From a checkpoint of a small mixture-of-experts model trained on Wikipedia: a shared expert of 128 neurons.
Below are experts of layer 11 (counted from 0) of a mixture-of-experts language model. Rows are named gate (a neuron's input weights, with its number), up (a neuron's input weights, with its number) and show model dimensions 0-255. Each number is 500 + 25 x the weight over its row's rms, rounded and kept within 0 to 999. Numbers have three digits each.
Before each expert's rows: "gets" lists some tokens that make up at least twice as much of what it gets as of all text; "comes after" lists some tokens at least twice as common just before its tokens as in all text. This comes from a sample of Wikipedia text that the model never trained on. Tokens count by the router's weight.

# expert 32
gets: " and", " with", " by", " or", " but", " of"
comes after: ",", "s", "ed", " and", " well", " due"
gate0:510516484490440461458496481545523455517486517526492517470488460525493467492491485515508501493496535512476527511515501520416490455525540521459520529462488479487509538524464460500498454503501493517496454546477526475546539482474484511492445497501484499516490477531482503555486512510531517498501468484461455500520494515524468463484495506497484484551513488485502521516532486516478499509469503530558488471520481500494479520506454461490495460511489482503487493479515509510489468445519518539503512529541486483507533481510550467521506515477477489528506474500492559476529503548522510474511513505455468517505484509458456533539514524515480506488498487501519509495486545489486504487490463499506492471529503522545509512437467500525512512512499515479499503526470483511480554529507483
up0:512529494472523478512543463543458481471527469503529480523492498537473457523473501504497496466521569487542521552477547512510502498502536509445507542465507475473501491524470481522495518461478461556483510486517513461473513476457450515508503477511529477514536452495480503490480513497514495430485484526513498547539463490491517532481510505518481504505469477502497530497537471514494486535509461522533478485506459513450486545507475503516486484509537456493494486512538479523476474468540502483499528493521499538523489461487508521496478477509519486518521509507481529495527500517505480467512497472500480508452533532521481486511528504479524491500525495465465513450491561517475483480506455473495536518485490491510482486465474464504534511489483517467514469497477487550494486495515475
gate1:458483495505496459522483517508517483485492530502451497566510510521491525449504548506538513508512503465522525493485541489475497527469452490445487519507496518507474535502442485496512524509483470506469452501511530535504496462484474505503510449513453512469503505472497531510509493518537518482504500490517545434551518483466486545522516569472460477505454520501488511519489472563493501486502473494534513504487486575505531515501498518509476531538505481452498473457515484532479471523531503505505489516477510508444484498499464504503495491488502518508499491478457475517512520501503523495515478521477500477450516503513490493475517503491517488543485510455522477513525515499493481535514521465498531516505516527512477507558450489511511499486480484454536507525501484513505547463471473
up1:469506529464497450491511499502499511495500503509503511526477508449503538500524531491486460492552497462475532489462554544529491527520479523493498508552481518474461541493476506478558493472453496455463514501511494532542528477476488492494496480512513461477521500479524550512508484498528522520454525521493520490495501485508492508518496500507476489515487482449469479508488464533530486454503494488517506478499497538542535524513506531490482516514505458432502502535487476497513481516525493515495520552508464504484486520484490497459516483589535488496496544504477494481522480459472538496495491471462509537485466539536533493453517515456507512517535516502505483472526527519489486513505502488471541536490487498520536473504466509555500530490460493508514473503528491507466503475515541

# expert 21
gets: "it", "at", "M", "D", "T", " New"
comes after: "\n", " \"", " (", "-", ".", "e"
gate0:518524503506511492511511501514502481512446504458510530475512519492486491525483492554516466482524518492498513492518507473457510477479495547548516480535557555499513482482465478529493490510527497528516470518509489508526475507524455504481527472512546495507504494552517535537502516510541541495543506522518475478487503534491506481540553533504511525558503504518514529506442495509507474528500468521502530497498467514548496455485464550483524464458513473488507518504483468426506512500465510475487488521506495516556534498484469496482516512492536507472518485500475472528528501499465466478515457496495504492500509505519477520492477500468505467568457503488490463472471480532451500504482492488504500481483508515537472511502479507490536488543475528461526520535526454487533474491504461
up0:494486519513508477491511472530509464495439479482524533459487503511527540521519480496499440497475512488524491508520527510488494487502505503542530507499534521496510474495432475501493480508536527481499435526489512487500522521533488466458528484481536500504499479535528509501516515497518472512523488496486498529488467553476500502487564518450464471516503490537526514542475491474510465539503467503465522460493486491562445517471469540473519496480500484488537505506535475473487477489470523496526502505537481489529540507488499472551505492490475563519521468487488468515500474517473462488492470475514494431511512490488475496489433461514515488510417510505508497506489505479514489520496514498487497458500525495533506525511500493477545483502477490459491538508525466503539522488506493
gate1:513530509542504463500509475511501532551488509470552513504489522537536498517487482557554483451516527517488508453494472465517484497535499510488518471508515511480511467498500518496506511557504558503548468474495478498477489505538484490490476453483553509505493479490479530492510523515483529447506538510529517515525462513509475480509500522539471473484495490491498497521536477498521498473483491518557526511499472536480514517469495504537534466496515530502509505495477495539548499447491502495521528469496529512486455515498518500550483480520483526509540521482501505528534511484497558493529479492482479518497505481509496508525493499575453491501488512492437485460507552499501490479502504475505513520502522514486487504451453489443483541504491520469488498514506469479538562484513474
up1:519499511528463460525512469530494537526549510458550540487493516499503502519506501524536501509500534533482512455474486476512499522509531492508558445487530485487498494504486528494517485512462508542519441511515478495477489488495524517453468492501537498496496480506510502516461496528479487500493524503500491510544492568538471488502501490571471473494489482514527513519490502503499509494483514520529529552485545537518540512449492528509534498513536516544529495518497529536501484454483485492558519464517484469482491492468474480563503491489494492496515459476489520522507477471472530493531512458488520487523464499508472496497519520543465488503452527507473493475512564503506512510509498473513454501482515528475493484473479508485493528487473534446455458486533491485535524505483507

# expert 44
gets: " for", " on", " at", " of", " ex", " pro"
comes after: "s", "ed", "ing", "ation", "ated", "ity"
gate0:522493499498531510535510477498511519527498450549473553488501559500490517473475504534506470508458523483469517496543496456532519476506486521530525517542529494484505491481464457506493515478488497443532451480534528539496479527524508528508494492494503543437471464515468542473504494486522476480530477513512503487505486483474494504483473509533535487535515478499510512502484478503473484517461471545498479481517509547486499535526474492520517459498534507499526528488492542482492519453489490512489509502489466529509463550468510502529488482487457500485514527479539499482477538500471503511520530506474458530479494486489505492499504509511482465520502461480489481495467511503435478518509461487470496467538536496516538496454469504495465497522461507476491494511503465468584524458482506
up0:496524507498451456520451486477451491453548530462518495511524452520499535501500459501508526457508455503519473473472463509472487497526520486497548489467497496497510485481548516476503523565500528557479491487485448467524529507518508482488517520499514487520484533512514473484560521508494520532487552498465498513510488507504532495492468482478493478500475518482496495515544496500490488517523531484495522494536477463510488489463517543510498513495468502489486528559531495489551429508484506502490470501502552520479521459507476464470499514497532508514498472527471482532528482516517511465504490532524493468516500537521540507505486511520518508474519497549543503517521469439518513516470516523500504494472485484514475493496518515495535495522522467489501544498560523478469470507532460
gate1:530496462498488528465514498505524488429513493540537498481526476545499544544484512547495459495545501516508553518501517533524515475479510515506497494493495513523465502491499512483463526506519495511519501525505508513496524474516506486490539504529531522498481514532494554451487478525510504476448505477534476477493466474477485458518488499518522509483518489485471473475493513477487503542511473501462545534505444534534531542547511520511525500494506551516463495525534532514504514509507516481452504493529521534459519515492503494528476501462483459508516479487498500521512510520495487521516488479463515491492472507512506593518540474507491461503492532483497502513498417504508491500450483545507494501528539471485489469478476518499551501505541516528506525478532534473479527521514511
up1:489510513510496495521465490457481502522467497455507463509488494492496490477510517476511548525452476484465461515485452506492523512524439512483504505475505465485530482513450507509533461488528499514477501491477524462515483482481523520494462529505471494459505488469503461540499535512495473497518496571513507530515536518517522517452507524488483489503472513480506517498497450490560518479516505515518477495499546511455489497496487477521511475518516466520519486488485483483468460482513487512518484508482473514511460466507518543488549495514509521489483488489491498555492507506539500483508468522507530501512501509487477458529479525468516565479513468524522516498481560503508469476505526466521517523413489569504470509546498491530468505500462490565499492514459525511515498462513482

# expert 6
gets: "o", "le", " so", "to", "ho", "te"
comes after: "s", " S", " F", "c", "f", "ho"
gate0:536471497515518480521533486496545472499503489529514550527519514467506513525466503499504463494523519497497475490484530508550471518505511479451493510498522492501561497437472517479501524467463492483505531482526555507495518537464541461506516491501505526491497511485478515488474502464548512473482491553512501520476501487507534500482504536520497510529475491536528499505492465542538493505492498499477509506495523478459556492500455504494553517540561491528552458506516487489484498514484512523460493462525474511518530509485514559507454503469533500471520527491511538474532480493506492493498460518482490477476468479453456472489503516502480496504533502518493513487518520547444520493516511479492463511509438481457472519504509441475490480463495492484527512520510476447489500521504517
up0:498488468492458548520516510514538484485488475526489544529484506517539484513449549526488462503547531483504475526472490539555506477509494500489518514492569483474535470509478485473490508468480510516512485483505498529474519494499555479490543501573487528532483534500504541504453469484537507463508491554561443521524475503481492507486501550518539480496487518502498485502473559528514484467507506488523478533511500488458534514508483517485524496523495491531516505495499542461501512499495516505506510490519514528491493498518541570523463489491497496495498481491532502485549494488489498527474491488456514502468489475491461520546503485509465489523525481505504493457509496528440473499494463522520472542487439493470488523504508480511566506505492490488476525502490494525507513513499501
gate1:516474519507524526511470496522522495495542512523464563486522525509502519536437518510476530529507547506511493482525454507540461514540493502481479454545474519524490535504520494519482515505524513520508568497543526533455487521519515477467495494468461465504472499518505506519539497472525431513510504492485529494482455425498509503495472494502494499530496487526541513534464501495495500479486465471512534506529499471520458483479497485509488484477529456480515498502495470465486471476466503511492534521500450516522518495470517492487516521521487572495493481512473498484488493475481530498471482539461511506520509491524495506495525452498531518472480493447495503505432527513462503549489482497501476478474494494509504490483456463500471497503499458504460529477518474467527513494523475
up1:543529481499512448464481501519511498512511465481533511513555487534450468486523458468497497486531497550507496519501553490465498495496496532486489524475529485477519484486463466469496478469477523480456476465530503517538485527491498523489519499446520503502484491499492481473460543521496538501491528505521460487522529507490542479492510504506509460506491487506491460498534498462511503556521485516482472468484528472491499504536535486509552544498518515476506506490503541547473499517484471506541519497528498494512470482494514482501547481509519468469509546505506530501500520505533469495508509471512498503489474525466441464527458528501530503498525495530531534478518446485501494495541526504499525529498524454513510514454529491536468484529475537435457452507486514536474522488496493

# expert 26
gets: " the", " to", " The", "The", "man", " who"
comes after: " of", " in", ".", " to", ",", " on"
gate0:536496529538502503506497507491476537490484530480502511494493470517533462480478510483501528529488470453510509485490444496527497517479529496467504502519454485529492548522511471477472525528510468490502512527484520497502502509527491512449511500471443494506508501495547482486506505526518531499530487449510509485451478489511454540471505500484480518474529456507463515517542536504487510497529507461519480461516534523528464471453493458509455503521537519522477501510453477518506534489528498544523514465537535510520498538496548506496534478538463512529474484464557487483490512477544515476494498445491509490464542496483549522531483551457475541472485513490464487453530534481516521505484515481488508493487523499500517484524499562500509466477461515512491522486499491514524511477500490
up0:470538507484485461454515451466485487487524493510508457481519481526456522497466509548524509459485516489508487538502527475483497470504467478472522517530525501482481528453493493519487551489497513520522487520516504504472484521523521521460531546465525512541504506537463493479538530522471486560496490505508486508523497482473547460520457522502522432462505523512488515488463476491506498541469486472487496518471510482520465491511555508470526502496519474502478506481514525499499508484509513482523476521520497558501475476500509496487519503449476465517510549548475491523507495531522502533516546531504487524508513489521477498492530475550547473533545498532518549445487517490489497498506496488467522516482448497467507504532540485493500498491526506512492511507473508505545454541540504
gate1:491512499543511499509509438526540484527471485479542539510484484535510509469478490551542455484470471480481518520486505514511486514514545496481500502546502491483517521505492518477479472489491507472517453518510468500522522476511498460524489476515527518474480495520502547456517526476516474551536523487512523455510508499512535488471491478479472496508450472488491519554480463490503504492444517479495497515498543490471518561506484496520507494498493436498527513518485506527491504445489498467525526486498499524478524535479522446538501542516468488470481493519514481558515480526499511498507475545553539484472443513485460479489521503505520506478522501505505477444498470501492500540494520448494467442531458512532471520479492534506513516482503478503526546502504523489510501481500484
up1:527469499520548474527477479518538489550495467470514532520486463484508510457533490547536463451501503489478510510514493513504513547493513487512497512525536500475481510484473491502450504539511517475486457522522443490503525484545478491509503514520502520467454497515519504473522481473515548513479504481514544487508505439490551493501504490512459516507462441498523527538508494482488527501467516491493486505491484497479490519574460522470480527491471516463481492531512493503502513480483467509543486512477485499459542502444503472541458488510486508479485458539492490486507472505476443516481481514502531488516456490505511516493464477530477499477493507496550484491468477535504474552531483470499484519528475500504468499487494472488537524514472460486491542502471508468500479466548500

# expert 59
gets: ",", " in", " of", " from", " In", "),"
comes after: "s", "ed", "ing", "ation", " University", "es"
gate0:504522531525492523501516511467466500466488486518522511547454525495519490496514495486534542458486487485503478480500518519477508509512471496514459513535467510494501515504515492501529481464523521507509426497500499461501541539488499506514451513440526524525541495548497492489497567502516476475495499456498481545507517503521503490515484504442448491515441535509569460533514440502499490525496503526484519463518518508474465517513478508484499484533492441559513438523501476517490453509529515445467534510526489489495472496534468509501546512513485490463489504522488531475467498539480542535488483552492496533512498500501497483450533512517506521491549517509512510475498488524486487500498519480485497506467482509475488488502507506448483483520522541502533519490519488504494490507509507
up0:551535468511499481513487545495545525540494480490469525501511524517491502584526529509511467465537507491519519517506501504507544471507480491491504492484468489488476485541545477532485491502492525463483471501485502519479514507519472498514525503443512506468492489490486474506498454498507486521509499513518536497458539514504490459499484485507526506505460499517547495522433464507544513518491468514573515487498477488488477559508501500514528491467506468493542472510454528480450440474501489508492480476469518559511476491508547507517527500513513514525452536507486520477478495506504441506500486485458518478485503512464500490517494486453465501511548550456532506462492506471548477481504493505526509490485469509504490518484462476484477498498514518553486500451509509480522498489507518
gate1:497502523499476504511495463507469505500509509496495472443490523551511515531501499524494506475492521526460486489494514497520506508494465506506534435479456485500497470474443529496514515468465514534496503514473534449492510476509563539530465542534452504487506504491504484496520513533543506509475505452491532505443535496490531470498490470519485522494486511508518475466514509516470491506504525537536491490501515512516507487524486513490563467477485543505501502498513467498494512500503504473490523489492512474459445550459477487523488522521483482504522548507485535505457452491546493445521495506436525502505541486558532485528506512477496540504493485478549481513492497483496441477526473472495488472511518445512463504515525494503507543511475505465486505473481535525507474514518467
up1:480523500465504497497536538473516507526488492517503494522511508476530463493516513468493498495489475432517504458523509501515498474453500464510452556508512541528490513546581522496512462519489513484506493549499534532496489527464506482500486476477492498485522513505497510512494480485479485540477509548462498526490504499513489531507509526497490527527477483454472523547494514497509513537538502469529528524510492469508464526493517519536481524515476527491519478510449501499459478536504478487510465514561484497529555498529467480532508497490505469482452465519534467518547536491493507505515532508554502445524467464491498533510456481514523491489520519517456475444528492490508538473490509486500511505494513529480480513526501541507495472500525474532507483512477455500462491518506443

# expert 27
gets: " ", ")", " 0", "%", " —", " 1"
comes after: " |", "|", " 19", ";", "---|---|---|---|", " No"
gate0:516506528503506509544457464499512518487468484525505480534489521485486565505477515539493528475522502489508493501515454470539496506513507522490486516532520510486510540480472513500509519527498525492487508467516486549516472528512512493494535474477511513491483463533525478521509525453508450519550536498509528544509484476487480503521445523454527515505525503466464544533469545508518528502498481478512521540494489545531496503509463534497507547482516511495456481534519501482515524508481514476549485544515509459508525508498513518494502482485477487465480497467547532530509503492534498474480456506544495512559490508506438556463482482523527512492503527517544555488517511477505491536486533478514479536529497476494540533505494522515460494525475517503526530487491508455499478517486558
up0:529518446506501488475531514466477521523466508493490528473482495537515495493515496493511482501514479494511494464483541535486487498486510465517478475471508498542508479509511475487512485463515482494487469528493483453457531491467498494495503540538476549494502530493484536479488488529514535488450504534453498499518546515493485515490548523498482508499437520524537498499524494505513479488502521507499486503512539494480489543511536457514477445525486470497510536486520510529464519472527489536453524467451483506494444470528495464501522493477507477536525542484504488491506496491467472507514532505462499485483519484520553467521502548495454471491474497509491480503475517533502513467502517545462494451474482533496452499485514477470521503478464491467473433531489456545496533497526453
gate1:530489476459505531455505512481528477490492496504534483463507484550516495498495457525500516542498513528572548503495481475486519488521502472516489481534528484540515533494495511516497479508481502483480517493484472455478507478491499498477475503525564529511492489470517478506510553500498519430491473506470531519433521538519502500457473497478509447481468486463535506486496501464506534508533527472501506512528475528504496514542511529541484467550468471488492518507468488456481481525510501501533515499503499470556512477559450508498501510484519510543524472498482513483468466486483499520476488469535516483444515527526476500542523476506511466525517496523531515503469491467465478454499526480484528474500508492486495497500497532481468465501476514519489517531520493492454513453477531
up1:504472499504432480477509458507517455564481519488573487522521503515537481490493502569463497503514486470547523455502507507525523461513511461518491507532474506506495547491469531497514460517493518512514528512501478497481530506525475524504493505512507520483489545511521483488517524480508499518529530483465533539454510485539522463469519467514552496464472508507514489490514532466516478502504514498481522526497502546467504500521534503522523545519480431447492538488477487482451481514500481522504499519511503491529505482515492532479481486504515499472529511504477510481478462528473494477490522519535467476477477498508487511496517472491483490538530501490579503509520439519515448484482506529460496515492492473509493470503486474488469477502523470532468504515519495479470503534445470

# expert 5
gets: " |", ";", ":", " /", "|", " 0"
comes after: " 0", " 1", ")", " —", " 2", "%"
gate0:475535521496478503490473490503487549545489525527476522469498505515475473482473491490515516495483552527498524508519522472457478489483557482510528509500517533485475504510510503466505546462512495465529476510510513534544492470487539489490492474493507459504538435497486527519471498503505528469488485536475494459553540515512502508507491472531501500460521495478505537513499476503493542481494480480536523469516513465529493527503500487442540516484488503483525490501504475524487480556512496518509519491557527460525523489526515472570488488502504473493511500499512485497504499477461521508502541499481524508499508445580489527508503527525515486462534542512500488554511515511484537462472522518479532504475503529445499512534505507521524481494535501547464512539540472454490485472511503
up0:493486556531469521456482506531481536537535497518533518468511516498467470466497473496516504517513501530471513477519513489461458499497530488493506459512516540484463515507487485509508486486506469515514485520494499493506504491451534448500510464482493494511490467495493477514506488506496523429510470522466483466556525468510524514517488436511512522496530501493528502533515480537483511489492529492551519470494488477513500569525505498438493524526495559479511484514515523554475479544525502517509521492520494481502496494522525469557497502497527506482495478500508491510513490469473543468519527493480517547485513485539493532489532514498499514495496537516491569548518511503515524482499521487511527513459477479442499524483446532480484475528509490504458523555478480469504494447514520
gate1:449543513515512501551510516500504529505544537540551497474512545506433521517452487499496504511446506503482494493529499475545523526477504507527525514487488491523529465507481486463522490522501510490545482518493546523473515474481516510506483466511491542547474535495459532493504518484474497509480496514488476527508513544474486529491532545500501492513494489532434501529485533493512488464520475490514477484530498487505478529461547497537471528507473489486521521482518472504456521478511508486514520505517497512466477510510495514455479488461496511502497482490518509494509498505508568507488509514477489505523480520526501474494520465559553496469471511487485501482486554501533471491463525489495514485521526476486502443507506450554493535499451550473509511527523459476457459482488505
up1:484527530529495515490541522522496510500509461540477479499514475524447474485486487515517463462505547509520473500519530515554530510478496510529485528544524522525548495485489461497504496556463531502472483496486533510511448519516531507512480477483482526543518510492478477516530497517458492520487538502510469465487490496461484439497457515543482502541533520488489490504510488473536516463460490528506511522519516496482475468512538513505485561506505537495496496432505479462491517525490509496465496517488478516506449500502512483497496504477495482517462476500503493498500502524500553491521513500526484530509515521460524494455514500567506472442513469486488524469501505549555482467468529502530482479506577513515486509472496482548466517503507514485530509470511487485528472483506485

# expert 23
gets: " the", " The", " \"", ":", "The", "\""
comes after: " of", "\n", " for", "'", " in", " \""
gate0:484545449528445458532519482501488521506494499536498501512519493531507461481485493524495518477518494528521513513488487570515475498509492527518457514526498517498529480476496488521477489525519501530506505521526517522520509488486493468506525482500539512500505485434472482519503486510521490502503482489518488488492538485425494467563491521464484459430539530505498481525510466526553488444506496492516501495517542539469492503507477532511479493426513530533513502447527516505536487491482515534492519497504464456480467493506519558466524484516491524495477476521488515486505522474517508470467543517566460494508509518501519501512518466503495508484524506498469518516506519503520451492459500476513486524519478448466476480532507500520479449500521552524501505518505471499515510526497464
up0:518500464550489480527558501467478506480510508478489496517480522466477459500526524541439477520506476523471480510497458488504494526537463480490463503508583489478462491504482514536491545527531512518480521535523522517502512495523523548488533512504458512528513503487530504519529497524511518492499505522522513489551541499506501482528480523478519477487493523503505504467461533468549511545490538477505526485537526541447496482492462477498493460493493523492499478457535538513499501506502477498502519538495463501550459477522529534467513549471500510510529500462525467518539499527516472516531474461489520489508495521558476525504501464516471467503493492473477469543476521499523485490477469525486505518479517507494473479476508536494520483477519507518513511519500518515493469491564545
gate1:469477504506439470535527437544485499438511512520514478477520497495515505515489474527474476503499513500482486495502515498495466491485524533495508511482491523542501493486446517467497483502484545491519492469490459476470507513497468522486523518514507507493524471490510536499493506524540507489521476553486487483484484495522505480491510420471485456484514499476510529525474521548479503480531488505505542528552468537518473511515507482439509465478489497480517501463471505521516494496518546502472508519508488489479478522513512514495473453466571460488502499519516497502493492548516494531496513526474506480523524501522472510525522465524491424505501535489561510512484482491545549548506490446498529528502497490523488495496503537455479464491508517520510477540531505495451522489497456
up1:528536539490537540491471554463520475517498527501481494498464519487525497524500469475529486465510501512529520480513486512471521474498471510498539462556460489449464527500562547526514498499515489468493523507506492527526490507524533477501517460453492514488487514489510477475513504490489558477512481520505509467500474508494487510497477556506515535505481501516535448489510539461484548516509485466529484469467508474485480529499478499501492550522523490515523516503499437458500478517500506537517493481481514507517514490511495502509522540544451493521491506530493531517470574451493525490477460450478511510506478515521504535458497521498526523502488475520490500491495495485463463475530501503468457477519516522482535495511480506534502504549487506517515531465442523514550513519492517

# expert 28
gets: " S", " P", " p", " T", " K", " G"
comes after: "-", ",", " |", " the", ":", " ("
gate0:450516509517449510520490550543456524503524496505486512509478497509460515500508472504474503479553530514481475535478505478488469504487489515504552496496499453542516490504479536498529539468477531512461511479485490492543472501486493549489514508504539504504543454508478453527487549500526470491502472517528531513471486502481493470525503533538495504529475492467480509530508488477458477494482502487488514481502507469507506571524527497502528493539476539460479525522522474537492523483540512498498490499508512464480536534494506526551479482515527486484501436535482549529502508525537515474498505539499481484492477486482495521510524489527523546486540479562518513511562463507480502493537483516499513510555524502500516489515528474519503527537503537443508498492496515544476487493517514
up0:539495499468502497494483499471489510471506508510535513536467473503461500504473482488532525547517504504467491507515530505518530552499540477497486461455451501493489490500513506507476521464551518558459534479543476513507495502505530479502502542544463472482456490468482529507496535475506507476486505482535440504501513456486487490463482488537480494521547516492482468479503481528502470497525465513527511535483502536483521478481481480471512529526504498499470517470509513517479517539530485511494505446525511475505482500487515529512551485510475520477569506485468454486500519431463470507483527470493460495513524442526486535503498448486498513497522482487488507508495516508478510458507518491483514516484458504484486488500493552453523521545480504499558526465467537520491476482489504
gate1:505490547492491498500471548520512506513512496526496486482510524516508492453477492495510518509435480490482534475543476445520481500493537502429490524526524469518489481519495474505504506528529583509510485486535489477509441504478470508524528516505504511498466503500562478490493447522557495511464481511484509505466506492466460462479511523540522523476519479498498524490473483495487477487524476532506468535508486497494514582478477510521485491514495561536493510507521502482483481467493507493516504501504489503522497504495525477515504493486544501507518469540491484496513547478510475499560531503515486520530464519489480471493484489494494532508544529512497422515501472486511529556452473474502490498442514505533516503481540491503493526500496519481475478498460505513568496505515492
up1:470493492501526490494481457491492544560520473480471544503508524489517520504496504522486520467489536520478520515505488532492465525505466524466510507506545508532504496485493502520493490509459483501477502475549499470508472497521520524518496489485471516512508500526517485525487513541494438515496510510555440508540513488488498544511512515449527442518519492541533487511456496486495527475456529531500444479501490468477446479480491443552490483493507495510523528450481489477516474515507531463493479469513472526520457540520487477465485493467488495489482563466537496527460478509490494488494518501496487497515530468540471520467490501475486501484488507533534516488497548498497517454462558471483493512523529459479495530457481486525463501495479480480497525504521478500501468505547499